From a checkpoint of a small mixture-of-experts model trained on Wikipedia: 577M tokens, 8799 steps.
Below are experts of layer 4 (counted from 0) of a mixture-of-experts language model. Rows are named router (the router's row for the expert), up (a neuron's input weights, with its number) and show model dimensions 0-255. Each number is 128 + 24 x the weight over its row's rms, rounded and kept within 0 to 255. Numbers have three digits each.
After each expert's rows: a language model's description of what the expert responds to; "comes after" lists some tokens at least twice as common just before its tokens as in all text. This comes from a sample of Wikipedia text that the model never trained on. Tokens count by the router's weight.

# expert 39
router:191143102154120112161124117103126114126182073141156103126120125085110106117136105138132175111134163118112145116113087087114124132127103110113127086138123089138092097123114142145166153161149097139113081105114110096121126156127162101157138145106131121144142129066077131097165129172064126158128106120139127096168121144169125139112112128087101125159122144156137110097120106130116110170139096195122111149083123121151150129122116093123143138094114121116143146165118162118129128143086115105144158115075168112140086140132129137091135114097115101112119105196136125152135142136129093129126118156134121096161138122092163117100128146156116115165133104148174111166108122132134086124123141129117120112108130121148107086103101158113150123141169162151132142153129138129117095119099121
up0:146145111132118139113144134119158159147172130106133140089066100130133179128140112064085122085149130146107090133088094120121128122154111120133137134154139095148137163104176125143115116157117120137155104116180106133104145133130146131131170126137098107152106106120136139099129051134151158143107115148104158140120149137136146112112131112150157141115136126121136159123136077160072177122158143129142161137130150149136135150098104130130127148168130143104122101123137103171129143128118115114119175138112134170184112164100126099165096112144155132114078116138137120132108153125143086094134153137137141071149140157135180120114119058120123145142136095121130124129129135164129126089141077108133141178096130118096117124175127113151113101149168102132086132142129147175125121094117138
up1:146143128115111143071132102169115113125161187129086122140125109131131104119114126148172157126159178098096130117090119095111104176120127169160064135116129161113113105101118138123159126113136151132108149132126133156148115059116116131132147160146107145156123138086109175090151136143082148119135130138139095157135113104124150162126145147090197103137140124156150099118129131091152111097106102121147104103118116150151153123116146044137165110156134139092127128149135103133146118123087121146154147126084142102115141091113114181106136112093130115083110184117119126137141147133122121155152128139118101140144129139162133119132123132161117131134131122144165119139165066136116136112111095158111115102108106116148105106160133131140178103142135153143163118171111113148085111149152143
It responds to: Short initial or middle word pieces, often of surnames and rare words, e.g. T-ov-ey, Milan-ov, m in 100 m, d-oubles.
comes after: " D", " T", " |", " d", " was", " t"

# expert 26
router:125075133157141121157123108129156145145088087142167139151065188139141123129119179106136116158076094094107116154118129126141134106129115149104166129114136140165144110156087136101142179084152109097120110143132115168102094114125116145132144181139109126107132143108108176150158115178120133131158164158100119143087184155137140112149142129155088169185139137116114078111109123119128093154128097132110136147124129114106133138169157134131143127114131114152138127120122128166128154144123106174102111125184103144089128110158127135146121104085115129114119142131116094084114095154099066136169127153146138148104121142107130140128098136115127074134174108132102117093148168126141109141150143155161126100122107103139152127124123115160136111127136127125104142163126121142126091151121162
up0:126156142085105098137116141122146191169133125095116120138114157108153114127145149144134162125166135136107124093120077117092100147106115148125115131148123074136117101144099076137139151141140167155119131076160152145143086169159122137140142091119137122150120101142130070116139136144152114111154109138132157123172135129133150157113098141139146133168137130084111168134133127168123140120109127113095138168135148138117111102138113195127126143146138166125112129132132118147170128090125145116121156109136100146168185126120129133149137108093121114121103167157146088130155190164096146112146140137090099134132068097138113110103094086149129166105104129115110187087127095121098105105124142123116140129145118123138127114070123172124131163181115114110125119112140128147142128158177128
up1:086142045100110117117110117125089126141112138108100115064106131108112124148092114129158147135147134109130122144129090179102153143127085146116141155160102140129136152162147126135123136124125114142136123128133089118115120108085152114154144086123157115130104132150135101116124104181140133144127110133140120134150108121129104148118120125089137096169118131128175104144159163114123154129125132148174140173145124149078090097101146131105141104161148140112176135151131133198115138094137138105121139112131117136090109129127122183162130176138105112147125110172088099153123184151129152126093121139146119134134120140109115127162077148110147143154118126132109169097154081142128157124150125141138148156136102141150084132109139050112106150094130089161160167096136111139129160135101112
It responds to: Articles and possessives after prepositions or sentence starts, such as the, his, their, its, and line breaks ending paragraphs.
comes after: " of", "\n", " in", ".", " to", " with"

# expert 11
router:123073142155153122156133104131149131152094085146157138150073186142146104133123181109141116156081096090106121144108136126150124098118114147095167125113133132168158119160075134100131181084159099102123107137131117161101090130119111152122154184141115131125140140113106170159164112174116138134161159155101125154090174154145136114151134134154095156181134137110114082105107126107125078164115097130114139155130126111109139148174147131142144125113128116156143127121122137152131159148135103177099105131179114149098114112154141118136116109105107128122117152134123094072119094150106076153161138146138149147090127151104120133126100151112117080135169109129102124099153168114146113140149143137163127096129095103135142132134104134152141109120146125124101140158117126142120092140120153
up0:134130117104144142096132157139123133106120128123127165148092093157093118154133117127087144115148142133162165106122055126113107159134123092088138077106181110107148096147152127095139112132158148147173074128144135141126129167147095128140181140154142141111152093103128058163127112097104093110150112110154163132126140129144137082145147116104146120114148107116128164146160126145105120126139145161143149127161154166127118157127122095112133120157128119161101154143131093102119124120144136132112182162105121176128159133132148132154130150142161121149126162089109114116105133142124111125121134057131124122151106116109151095115135139085143135103135121132115129146122097179116128143132147111125133136203080090109161100118177110173125123099081115132151124156123106111102152123165140
up1:139137134106140180128096214153128178109126145104039084111132158141069130156094097121106128146082110126160119160111117139060092135127113133094091129097167147144102160137169109125136153130138156117133129103139114130100106109133121161180127174124131149114085123121133135121131143163161116140184121122114108142115103045141106109111136138119179094142160131168137150139131153141095112142114167136124100146128128152126122104103130120125162163133128100129099112146129097151135142126102157129146143132120144108104124150116170147100134129106135136126115129129103106118163116134147124131114137132131130116132127113116090109172165126132092146138087172129139154169117130132098132121105156122159134136122102192140132130139179133131109136143087119140159133124121112135091108131143140
It responds to: The word the (also The, its, their, his) after prepositions like of, in, to, before nouns such as first, same, film.
comes after: " of", " in", " to", " and", " on", " for"

# expert 28
router:147138083087152141128129152130095099100143093138103146108116124113105136148103115112118136152141159149126130166171111118162137115121159094115157129101155134129138088083099124110094141126105144125170123128154123128147133115074118072049122076089177099142150099143164110130126101143065145142129129168150112143149149164117079101088136127129139135125164166175150134122107181122107175166126135075124150116118153146114142125111105108142095127110112135125098123121118147121162129120136133084155161135112110126135152106141152137074097145133189135146114101176152152113152161116115153143109147173135126101129142149112107133143128133138156085122103130142155123100132095099146138126111177132140159134145152106125171127153129135094133123139112157144125128110146099097112145098145125
up0:119172097116165159109220156126166125106134136125124120133113139134144138090109112099138135142135105133124174090126121121110152134141127134155152088138141129145182092112116127097152170070141175124169108181137134119103120109075116091122144110131140140152083087140163106092139103146130129113118179157114124123157108147081144077118148142160131162091141107176147081124131093126134118142113101134149185123139107131125122117119099112136080111148144172105139116182146120112107110125133154142124105137159104155151088126136109121123110130158126134168117125148109115160141136122127130145125147124088168096110119151129062155150161137103109125068106151117143131127119136162133094140126159145120117110102096110166151126136163142125136154121107111122125135101151102133150125113134103
up1:152135126154091129113144148127097091124138150147121141068155142128134147164138139112091132133138170131179135119135085127168156109173143140132146155075106151144106161117148085093170176073137128144146130129134102156162139089153110115098106058086141117137101139116181096115103122083103139124142120116133147149151104140144112071104144155131166111118141129127137149125135168135138131148166118114096129096131124127146164120093084120130120108159106094126105095147114153138127137136114110124103104145117102111142094116151118114138102115106117103124161165126088135098154108093118146120109130133165160130128127162098170140137121134168114150133123174159148130097140139126153093103113141177163140138115130112155128118117153158069150133081144152119137079117137103113095149118100155
It responds to: Decimal digits and coordinates in tables and infoboxes (°N, ".8", "(2" in elevations), plus inner word pieces like res, us, ok.
comes after: " M", " |", " m", "M", "m", " sp"

# expert 33
router:139158122108135107159160133142112130140131121134106127115163119141138097087116137095136115140119129140147116057107142144129109116106114108153102107105179086113118166101136102118167102154106141132155146160105141104130149087104101116133076125141176133131114109130150133134129143153147089128096132120120101136146148112150169121131083138127133131114081142110114133168156144132161102121094152120163157138146096092155135127144142091130133151156111181064112114141094141108156139152103147100145107106135168120142125176129142117144116098142165059129129089073147117138116134115160131113099140126132132122172151124137137137153161093148128156146103108100132135140101129132105145101100145148106147101142102128146103130100095114124172143050095115122125100140083094096090140115134065
up0:168153097155080132106146195114132147101133121170110102119160153081124108124123133091094145107130147130139098084123099135144085129101096111158099088136122121105087167139109134131188117102131120133107138097178182131089172132151109127119149103138159098136109111090140152103127082110130087135144104132128122166128134092132169096129066165135148145131117108166156162133121131141116099144145161151139121117139148098138137089133117126133150162151177103114183160104127104111164138103152119102134136158144144153096091124123121147127137100135143169138138149128121141137158095106166126125175168159155135135121142125136133116152113108135122088130136111134112152152118129160135159145067108119121135125151111120138146142122154160154154109120146102119178128093087155140104134142122105
up1:176163123123111120197141127157119126124121132077145110112175164155134094157152096107081111136119126131118154130137124117136095100115107144153061149143173125185114098134094123127134142137119116145119095116175135152136153071125125088120106197119149130149138125119133139161143157118125125118133093145093155110125131105100122190110162150145191110158153118111124132169103115112133145107136099110126114117134125150168114142095139154122077117130107169103076135157151118147117138141098130118151095157113131132120153104135125195104138116139113165115162114101103106134116125121130151127135127129163103109107123144160133130148099141154118149161111132115137120051144121125129165155077138180145112149135122147126128123133171116116140112105137104126087116142119142133088124097143152
It responds to: Pipe separators in table headers and rows (Pos | Team | Pld) and == or === section-heading markers in sports and election articles.
comes after: " ", "\n", " by", " J", " %", " Votes"

# expert 22
router:128081130159139117146121106124159138144094087140163140151065188140141108117122186116133104159080095088105116159112134130143135109121126138096171128113129147167148102161086136091135174094154112085114113140118118162105103122127133150127142173128116122103147150118124175152162113183111135125158164150095123144090171163138133111154145135151092176174132142114117074106095123116127089147130093138114139146137115112114142144172140136134140125112131108147137122122119132158124155144121095173106117122187102129094118124165136126135121105091107121116112147113116098078123101148093078130176128152138144154097129156104121144126101133110125080137173101131111113093132165119148097133156133144162116104119105104127143127132121134164147108124147122120105139164120119137128086141119159
up0:144150119113115086093088151146094116129139065115071102112108132122146124099114129143102130111132136124124104157114146140130131160128143126178131159134119131143108100092141102078168122136154187102118123136112129089124204116163180129148160110120168152177134101140122142123184124125152130126134132155139116133184133122140172129128104114143126110144133115135147134140140156159085131153149103166107111100130103142096119136157168145144148132139099125130130150102104088105170144116160167129164189131117100135136132147127091138109117118110115107163111123116118169137133116119103126086131122107056137113107135123145078128108155135148120152173168114086129121135135129131114122149133101108121114093126153136112122115147112199143157148118099124131167103104097084120110123146131088
up1:145117150118101165107146127127095138120085128152122092121145150120152114114119175141102148122153103086082115139112100157106132116163110061107134126132127166076171082100113088065162112179097123143108127105103146157141148130175120115081131112137124123133106152095163168125145136119142124120132119085121144132137124116136114108110149150123098106099148124130132141114143126144098154171118130099121112183142134143130125103139103101107129101137105132106162128144097121121161167081120097154124136139111129104127165111115113117167139122134095080115122141099142138129116156179148161100119106140130127155187111158164131153150149124174115164164112121142122113134094151112144123170152167153116115090155164166131109110110111167160166150133114148137138134137181079118105135133151140
It responds to: Pronouns and relatives beginning a clause after a comma or period, such as that, which, they, he, it, who, there.
comes after: ",", " that", ".", " of", " and", " which"

# expert 25
router:110177142129100126136124097184126138105151151135119145151133131117126142139088099127175125149171126141143204095137153159155107125150070132135093167141141107152072121102138134126130130127161103162091143059142128171123095130137082167130111119123125149142116120088099115099122121093164166123103152130125108149104116139141151135087135141130085147111159093128130124101097160102104189124115148148154174133127132147167133120119114133135135161117121152117154120140065050096159136108116156118129163106135151093113098177139164103143115096115063132144156142152096136157161105142138134112138104127132103124153118104158159118131165085113138155121137122121147097131142142149131102152115135138103120160146145134116143142139120168098133109122121133141130114124119132096129127131131102
up0:108150116122104124138175132134147108125157133138160123099146127128155122131142147109146119142071127122142131154108126138142158114220134098126090148107143157154128179133152159106169114107154166128145130136150170122106142121130112181108100115158114094159111131084099154095146119136140133117124126087181134109126121114136149136090138120152098103135100169141153138132102161113090191135080143083113178097146156089118138121112126123085108127103123136111126139137113097145148143100134173091168135141139164148110114133103115114120138090136126081145148149108100128129153098132177154131124128157109139077141101153103137140128109145123145110118151157124183155139099164190131117093131106134123127162138157094135135133130123130077147161097121125107147136120135132155138134077159121
up1:150196150125084110131144142095137138129109138161134162103118123118145136110133123094106132095149131148127144113133169119122110149105130184154087135141177183120124146100137140112130157104155131143108117123145139095072123126130099112126185117097155161157128113124141121150146155106108154105089110151113107155087133164136165137118129180110122119141093085121140116101094168120142150087113131111154143123106128094133128125121160107099180154135152130126143168162124120103119119098145139149183183093095122143165103111117106093111146104114125102121088104113141158129141107129106136127150110134107113143119139150135152145131137083101131089141103135101143106093161097174130077130133159076118093147140143169102090143094175132087116145127075137127117134143105128106115140119145130
It responds to: Blank table cells, word pieces after a single letter like g-oth-ic, section headers, and party or nationality words like Liberal, Italian.
comes after: " G", " |", " g", " St", "G", "g"

# expert 35
router:141173137165162162186161141136142155133131140128134120153138100111134157177147180141125115159122147145124074135141116141123112161107130107123115126159147105167156116113160122109131141136133148106172126145142118139145182140153117144119147128104152153129158091131187075107176127157144121110130128168120151119145139106147104087114134176170143097134109129126138132171148152168100131112151111119115158109175132151124140144103133113145115121138094110137144137138125157097164100171102149114104137124144152131105114135131138189139113115171154136135135143166150133174149210123120130111159122157130152114174155140134127127139166121158147170145129118153141126133138145137134104147143107141162191144117124120145152174077154069163116135135109122123127135129127156082105169137127133
up0:151166166120119113158138158125198130142142136108138117106154142103166146137126098158112105149093148136108141121141127098146103142104135101095072128143136072165141124151151148098145128137124129147118158124100100119136111167125135107172155102105122102126136115131178159121139119134153112097113133148120146121142123169127056092156139182145129126122127100123135105134116169179116108114126109104166116081151097117140148132105115132148164085140141142118136103099093151120096153117074150140089113124118131117136152097111094151140138157152129130151124140108147091160129148191118141124151084156116127135142113110149109126135124110140130157100154117151088165116138125167100121125102141165127168148157088135141107121088107142131129145130060177174143108117104135115100160129176145
up1:090156154100170132161124120142092130093151125122136128119127126078118106108124162158111124099148127112162108157135131183143104122125171112122134133115151122124129143126161099151153123155095124116126151073113144129112126095159098182138107066135154157098099122152197116137116117143140126100172124114146106139115142108148136118096138087153093138155104119119165137131157096123123127141127090127152117084101177135137116157149104137083118155136100154115101202142127133136141080130119176118098165100156145131124117120111099141118146140103131110111102111162133117132156152109108149159122113099114114120177078129119138104110129150166105162185131149149145118120128103149129103078132129114107162116148144167140127131088131080127072146125136121114142120157109123127121131130088179
It responds to: Articles a, an, the and determiners like another, every, same, per starting a noun phrase, often after of, in, at.
comes after: " the", " in", " of", " at", " as", " a"

# expert 54
router:115117150117131120140144143158116113126094184126088167106105089121103119136102104124108138112138140143125165116107151125121137124131197121111123132138112086180164145118102135147144177118140141132103159092098104127128161121121103111104173138150147145085153090155136077124105155115085134147103176129134105134205109152095131170122103134122097122119119138115108165176134106122163163124155124108161111121130101122108136106139059119124137148137119147121140134163173117156147145096104146138143184126119153140139158122131158109149105150133145121096117154095139142131123110126116147129133115140128163102111148119158105165121165115173108178105092125157138115132083126103114151117117160127100133128106095165110139161117160086127130143138103151098126170090121127089113118162113081
up0:135130128120139162146104147102118116143121111138112137114145121083168147159102107091143097128139145121104144154167146131125092152157110082103144102139073119147149114132089194121134157124151120126124140088114155092133166124105081096165102101110091119090134080141125119158101147114079187123155135108128174118115110102076104159116128136110152099111155178119109130146120170126065119096133120130135128168115135101162126141112127160101130162143151159135104131145135154146173086074096119131136118133134121096165109125138137140121125138117126089138075172156115123149121137151139118134147138133122145121118130124147090124134099152155137167107127122123149132110099151166120078142116132133065112131126131172158132152122131111074150135146135141105128140139152147097081118168119126
up1:115123127125168146098085158117091115129146090133100072085144129088142146104105109151134135127096136131141138158097120139126139116126171161114118147115114120123115112130125146169157170095125111182122125114125136102109081152129129106120119100112103135109123119104128150165146097142092103198168162102111080141123123127132131095142146071126136099154141126137151163097158102116141156138125113120128161129116115162118148139163128111118137126162148149139104153122154119151169118125061148124174102091133157077144094154116109122132127118109097137102065106172126130148124107112116156055120133164118131149161104115103147114137165116136115119145119131120146135107092102141126174161145102130114094152145111141097173148124107119153129083129092128129136176109102118169114154126103149
It responds to: Colons, dashes and line breaks in infobox-style key–value lists, e.g. Born:, Country:, Location:, Released:, and the hyphen starting each item.
comes after: "\n", "-", ")", ":", " ", ";"

# expert 31
router:116097116122158122163133085111085124108124138121129091133130132108144130121123112079149146103106116105118121127109128134108096104116108114156120171126100134124100143119125171149136142129106113079104101112140138123115099128144139136150154142089115114116146142083143131177102122119132112130128136149128124138106184117120142107119172135130162130175134140095123131135119125167105152101103110125127093156107125141131134145147204145130092097140130112154105117091103159138070116119168130098089162166141097125107088152104136146110141090111097144151091105114080099138120130165115132083141175117145137118118084108169121137112111097162103114097134081145156135169076092176156146153159177111143103112166144100148139115173118124075104139146154130146106117121132181132108113151113148
up0:127169119148160117140109132142105129096143154110115137135159096144150131139125158151133116138144131138190099058119114092109129074101120105120112147130115077124140132150162195104162104122142117106168137114162135117156075101136101117161120123099127110084113150156115119144111062125091094156141102077111123103102139157147133147100124098118133117119135157125097141087125155133135112123094164130074124129117100104152102115151102166109131157124141135132127119132090136165122120144153115147141139103115130137126138108117111087135104167145107130143117175134090159129113133118151127066143108125142103187184148112108145108097117124119115148141126138148144128091098145138136149146094107153109120126102163135097171118100163129116140125138078127140128109135104122163194091137157128
up1:143189099134175122143144152141114134110117148129112102121101136080129137137112095122120104121139159108132160123135127142102094140117107128113101108135101115127143108143113137115126076149122135056063123141177157112146110130128160133110143132165160112138109103149160118115140117093093146142170145134132107071147156124113133114085104130147142126124161095127145129137081126152143155127144136148124121136102131133127153127134135141091174162161131129100117149086134119132170088126163149127162127127133079155125110153105133085113150130147184199123089148144079132107059161125133112159123096140135118123084107172132103129141138062106146085120108123158157096145092152137138144136108141095117118101152095131150101136117126152126140125100092124141127131162129125100115159111148094
It responds to: Pipes and dashes opening a new table row or list item after a line break, plus the conjunction or, Or, But.
comes after: "\n", " Sh", " Le", " sh", "\n ", " Se"

# expert 4
router:111072146167131112136131096110167128150101103144157133147096166137121086119135145137160122146081099095119102139112125115150113095123151166107170146112097156116158138158096129107125162123164106086125115146087127165113099136154107156110124179136123121104154157114114147172149123150120142121160171146117118151107160155144128129166134156145102167167134153109103077107104104093164074172120106130122133143129128106112119147158132119141146126105104113166153124124112148139154139162145085169093094139191116117094115114164154108148158110122107132147110132137135084083115093126109093121170150162135144149092124139088141117118096153125117103141159132126105105119153168113128121133154088122170141083102101099128135148139094153124115119133156123122116110168119136123149093124112100
up0:133147106099122091096072201094113116122120164110112131143152108124143085108093154103136151085144128106142108123140090162109143125132148146122161109124125106141113147133128135167125134134082159094137167120134142086137122122131132136124113106159142170137117121171143097141097118123115123092156131145114114175122116147150088123132169155122141080150118130134119085108113082142112137160120141114108121106128183142132148094145117130118170125125112149100132128116135137135120126109083135177128129160140176096129131146126143159104149139164147114160095138146084104186143122124146162096102171115145143102099093168066099134163159125151128115115134146151105150120118090155139169126100133148101122126139112157146166139079145156123103128119145166099118104098117189117113106084121120
up1:081120126129146083073114196161066114140158132115132109144119131161116157170113103134118154110097127085127160140138101165124196131146078136152142123108147128129126117150130177165094112127111136123126132108144130113082137132123139129113103132105140170122138142163191115127102147111133146135124119126130132153145174156127106120096120159111115100119141115100128134122186139160143141096147122145131131129087135105127091116087108144105148109123144165132119109101163122135156133122122167111139098116096121144195139137159130160152114122133186122158096117099148105103142171158102121155097139131096122144174132116175126156159118137146131127109125152148143120067145098154142118118088125152065125080142116124135105150110162130147152172112118152136149164120125112122126117126127120
It responds to: Sentence-final word pieces with a period, newlines, table pipes and section-heading equals signs, e.g. "area.", "==Musical style==", "|".
comes after: "\n", " ", " is", "==", " it", " at"

# expert 57
router:172104113089122183100087161102141089149134098108119099141144130164075150123142081149133151125123165140142137160136109123122123127091094115133115109158129096109134153105126131145106096129120091108092109102116118120119114100128104118108131112087143116149115080146180143140136101115146088113135139171140139134117132127133117100135094159123162134143169093112125106128135155153149168127107156131122104122112096113128164079148104126115138107129095135117110110169163130125102120148146118183142110165126119127153142107114153134103104132136103146116130109133187142120092131099175124122096154114165140114125137145146090109142146127149121136067087185106115160091109123122106159141114178093096116125119108144130159135119084076103146076106121149102134167085091145120135140089142100
up0:164126118140121183129096147150157123129134110130140116152144095093139127145118130100094143159131111113128121122125110132125179134116150132116093148140172108111107135140134088112111134134077118099105096114176122132135054131127187148136117127097156143146151115136161117146117102112119123151139106116125188122130122135139131115164123165112116170143175135135152103096139150126149173152120161148068134140106075062127126107149147132109116118120142154140133082133173091152118113138148144152143144132143118155130116104135122123105135149093128147103095121130145153171145154109171141151121135117111118089132121093181114148161122145077167141139116137152116162075100118214144161145156132120130111115141133143136120138097134104128132132143090173117123140101134120103104159076163135
up1:117137150136063136150099177152061130099129119125142134122157132139123122121175105094109123114093138152178122165144135123160112148102094156131117125151139144114103105121165122138166141123110143118113127099140145071132157102078130143139118126111101164165103103178148122151098151105095119126141133148137137157146093112142102154138159144139121157153151110123126143093125160146133159150113147119118121139147148144125128146098109113171095148111111108072138131119149073138140085172157079130133110121110142139122076143109135116162163113150134150161120154147112128140105169119121172132110088132158133103156130156093114137132141152161143174072125173152111139118119079114118185147112112076133084137131106151132107134132117141138130140122124112114161119117174092132090091149131119
It responds to: Infobox and census fields (Coordinates:, Kingdom:, Location:, Personal, population), coordinate marks ″N, election-table pipes, and the suffix ical in historical, magical.
comes after: "\n", " ", "|", " E", ")", "-"

# expert 13
router:140143129181172109114155112114149084140095151159111120148156127121107100129067161103129127133093137114148163107111088103105159102126162100110113119143140185163144098154151120089104125087152122146148114131143120103115101169106145097179119147091120180122080154128117148163152141100120166117128135125121131138178153164117126102116167126111114139139152127131109180118140121104133118079131162114117151078078141146101126126126159145109114101126116164136169109116111113076113165133135093082136127137124137106145130119150130161118113103179135134143092081127129107140133141128135145110123117118083111093125142099121162140149078171123136109094151128158134118133159140095139120187117129092129129089156128133099120129112114101139117155157135121160116089121145162091152115105131117
up0:156128110105100122131111090122108070111119106154105145131133111122148166122154139125125141138160129107143152081152094153127138149120120144111113110152119148110130175145131063084097123095129142186084126148097113138128161139157138127156163144099198159122121142173141106127106185125178133141136146153080094151124138138121120123147176127071125118123152094140100106157144146151112154175155185109144110095143108142096108141131143118114115162108138131129167141112148107118170159091117124141104148133089148147118131106144131135118128101127124066134150121132151115138131165104130123111126141124088156118116149123138145157101142111139120108121138112100075134152092140181110118138095169101107149119126148144147139094126118120116149104099088167095198136121128146108130144145141135
up1:138151151133117084144153130128117122125115134162158114126157131160146165168158116138128115111140124122125115147137115112144163112146125088146100107157149161104117128153162124152164106099121138140144164180124082095152123162126124097196146171153102136135107132124140125127127122073116150145107103084142130175162150132135133093149156100125138108181123124140124149100135094102116121094135086139113127141130151144097201109130159136112104141169117148096153130113126135083130173142100101136120129131088126139148122126116095163124165113102136127121109131080117132119150118101124155154156115093100137098094162171129096157182102159123138095117180133102179114132097109156128131156159166129132121091182166135139110132110145124155130122175148095125112136128085099118122138144160148
It responds to: Pipes, line breaks, dashes and cell openers in sports-results and track-listing tables, such as times like 3:, country codes like ARG, Won.
comes after: " |", "\n", "|", ";", "\n ", " 0"

# expert 52
router:144155121117119096090141124130157131115147111134137114118155134124108152147128094171108119183114110123175148122122143153160107127140071149125113180111162134085152207088164130076113139147106113141097137113159111149158179133115094102126118088151126164113088163145136116173094103126131119140164077126104112134136136128086124167119127133108170104105116120130124160125100139120130118160159132163133123099151177121177081110084134154124125139111122151127094142144152133156124170129123101171099113099093147117160126144083159134125159137147117151131152120132126125095172124142106141157076124087122137116123112155146095136155177102145179102152103121118098112119134115127098104124112127095129141115119137155143124101085112091099123148131157137156131155123151134153140145115127125
up0:150140115110109161160067089112171143105147113098138109154092104140148176154142102154155116119129078107141174175067149130099118126124085089133119153090150131125136157088132124099121107157117129101098132137164110115100100116119133108137201091140127118120098165087111144109156098112136161114125116134130145140122113104114131121151118154111144138128068116141110157121163142115135142174119143138136130099115123122119144150099139092130118158136089118114105081115161125130116121093140096100122159115117155187142157136083145140119131126130138133131109130076123123112164082129102111147072084105163116125110134115127191117149108081140140155120120163118103114117163138132138125149136131102158117141126160150096137104152119114156137169128158124159124136155091171131101111122129110
up1:135151137086139128081116164101124146127116150097081117112172123146156091127155164095115123133166160182148076083148122127145134117124105098169130104141107139108135125097180136095122124118153136099142105099136115131121154119098116108121121139165121183103144154138110132123105118129099127103148077130093124126133114094101144145098155140107122100111119104139115113159135179087131128151119135132130083091160175086177148122133110161115170074140109127109117111103137134154142157165134126097115135123170140141132089124133133100087103111110110137119148109100083108137169119132150116114117120137110080178142108154129140165129164108149139141126133125141116134099133115132139083106098062143138137139083151124145131138149128156153132160156095089101090149133089149130128096163112125
It responds to: Pieces of place names, organizations and titles, often after a capital N or S, e.g. Nai-robi, Nog-ales, San, Labour, President.
comes after: " N", " S", " the", " s", "S", " n"

# expert 46
router:131095170107154097098100066141165129136150136147109171129143183087138099124121130115144135154100102126154105121114112111129139117134149125113163162141165123144110157144080133134124165107125122111098163164149093135151133140103167108119126109110097122110123126145106131108135147128132132153144135065087058179102132144125157130150132132173093170155109177113115132109111111138116129142156188111125117174131125135088147119141139129152096073125126140175133065107115099118110164133131101170084109157139102108136119086131126113188108116140120135119155131135099136116129116141093122127114120131060130148107134114129144103129084119087132142105128114131131118104150141104135149146131103139177135094126121090142166120122145134151106159132153093114118128168121100148129110118080128
up0:078107120111119118117084135131101142150137118174109154076182091127114087133124148143148152146121122157151115128130113185111112109161114102144136102145132132162124176140128210110177128158089109092163162136132133123125132118113147137146132116149085163139114118153124112122131090093134101148155139159112112124152126167131113127085158115111147122102131132122112129104075128134121141179149114172117146189126164143187144101138149170128096125108157098149124121112149125113134148138111192152114050099164112103147121095105105140160109131135167164124127138109110121127089135153083142113126096114127101115139160130106157112139150119107112156119119138101158166107111159090115147132081138115143110132126094174142108125136120153129117105100129122132141125155107139132130134132115120
up1:121148130120108095113141170146135118130183151144113129094155148102146112102153158134128131122133150128123115113195105121133101134144126131124101100102128173151133104118137120158148082134125092117155134150134128109150147139182152143135137085145138157106149114099130120116128112143179165102074085099135108155152126105144105187146139157092158142179152109142143084144128161177121104083157149132154121130124130130131136107113143114092144129155194132131109146124167106165129147131092183149133133144112139134162152082086114129123076110162149166110116116153175143127152126103105134123126104097090118132160131103107104116189163164139131120162135157127101121121119108109125137112127166112161140147134112114131134128110140124151165152167089094125102112138117107130188131152136114
It responds to: First capital letter or syllable of proper names and titles, often after a table pipe, e.g. Wang, Dem-etrio, Sha-adi, Mac-laurin.
comes after: " |", "-", ":", "|", " of", ","

# expert 42
router:125070129154132114161112109128152137152091084138162133148073186143146121129121175105139117153089097098111116151111127122144138110128120154097175144107129139157155117158091153109138183078150107098118112149134108167102090126129119134129130191141114123099141144110114171149168112170121130140149165150106113142093178160142137112153137129162082165184139141114113081132106114120128090148122100127117146141121122122117130147165157132138137135116129106154142123127126127166127156149120109177101119132184102136089119111163140134139128106086119130117116131121127095086113093157105067131158129151154149143110121144105143140131099131131133068137175110141098115090146170127146111144148135149159124099112098099137147129133128123149143101121137133119099142164117126151119084150131167
up0:111102151152101106138096139074117121085154143129112115134176142171154092143126090129154132140119163138148169117138156146125114136176102148147113171130140120133138173123114142157177184164120131142137155200119134119123119101080164118124097103127128170135116115082116108094139125066153093155097129121133145143150131161094133157100121105136097075118138107141148131162134129133136151159114153110125148139173138123142122113098119108171100140123125173105111130169116080103121162155129152147143207101131137160156110143111118118117129114138152110122113093114146099145159110141131137113133115102166114143146132119141132130161118086125159108096138137170128159126135140156130133136134152092106130164131143123102096129104147113115134075106117184134170130113161124135092103134104121
up1:124136114161114138133095152112100120164098108146098115132129072098145124131128129163106178138132132132142114140119133081095146136137135123110119150152115129092127157127167138128119185056070096144125131116145119114130108131136117129182147130141165089121115128148144087103141119108117144151119100136132163124125080141133139115100124107143109142157143136105136179188140133142140132107129168124154163113110143102147072138061161145145095134136119101105174113116148099089126142108131151164154144152122123147135119104126122093111148140080140129124138084127137133163127122127118092154136137107132130109157096124156120158179154104190149199178083142161100139125133135154127132158116132137099130153136139114176149172153142118119124112107090155114102149116121153120093133110148151
It responds to: Line breaks after headings or list items and periods ending sentences, e.g. century., ity., ment., plus the sentence-opening word that follows, such as The, In.
comes after: "\n", ".", " |", "==", "s.", " =="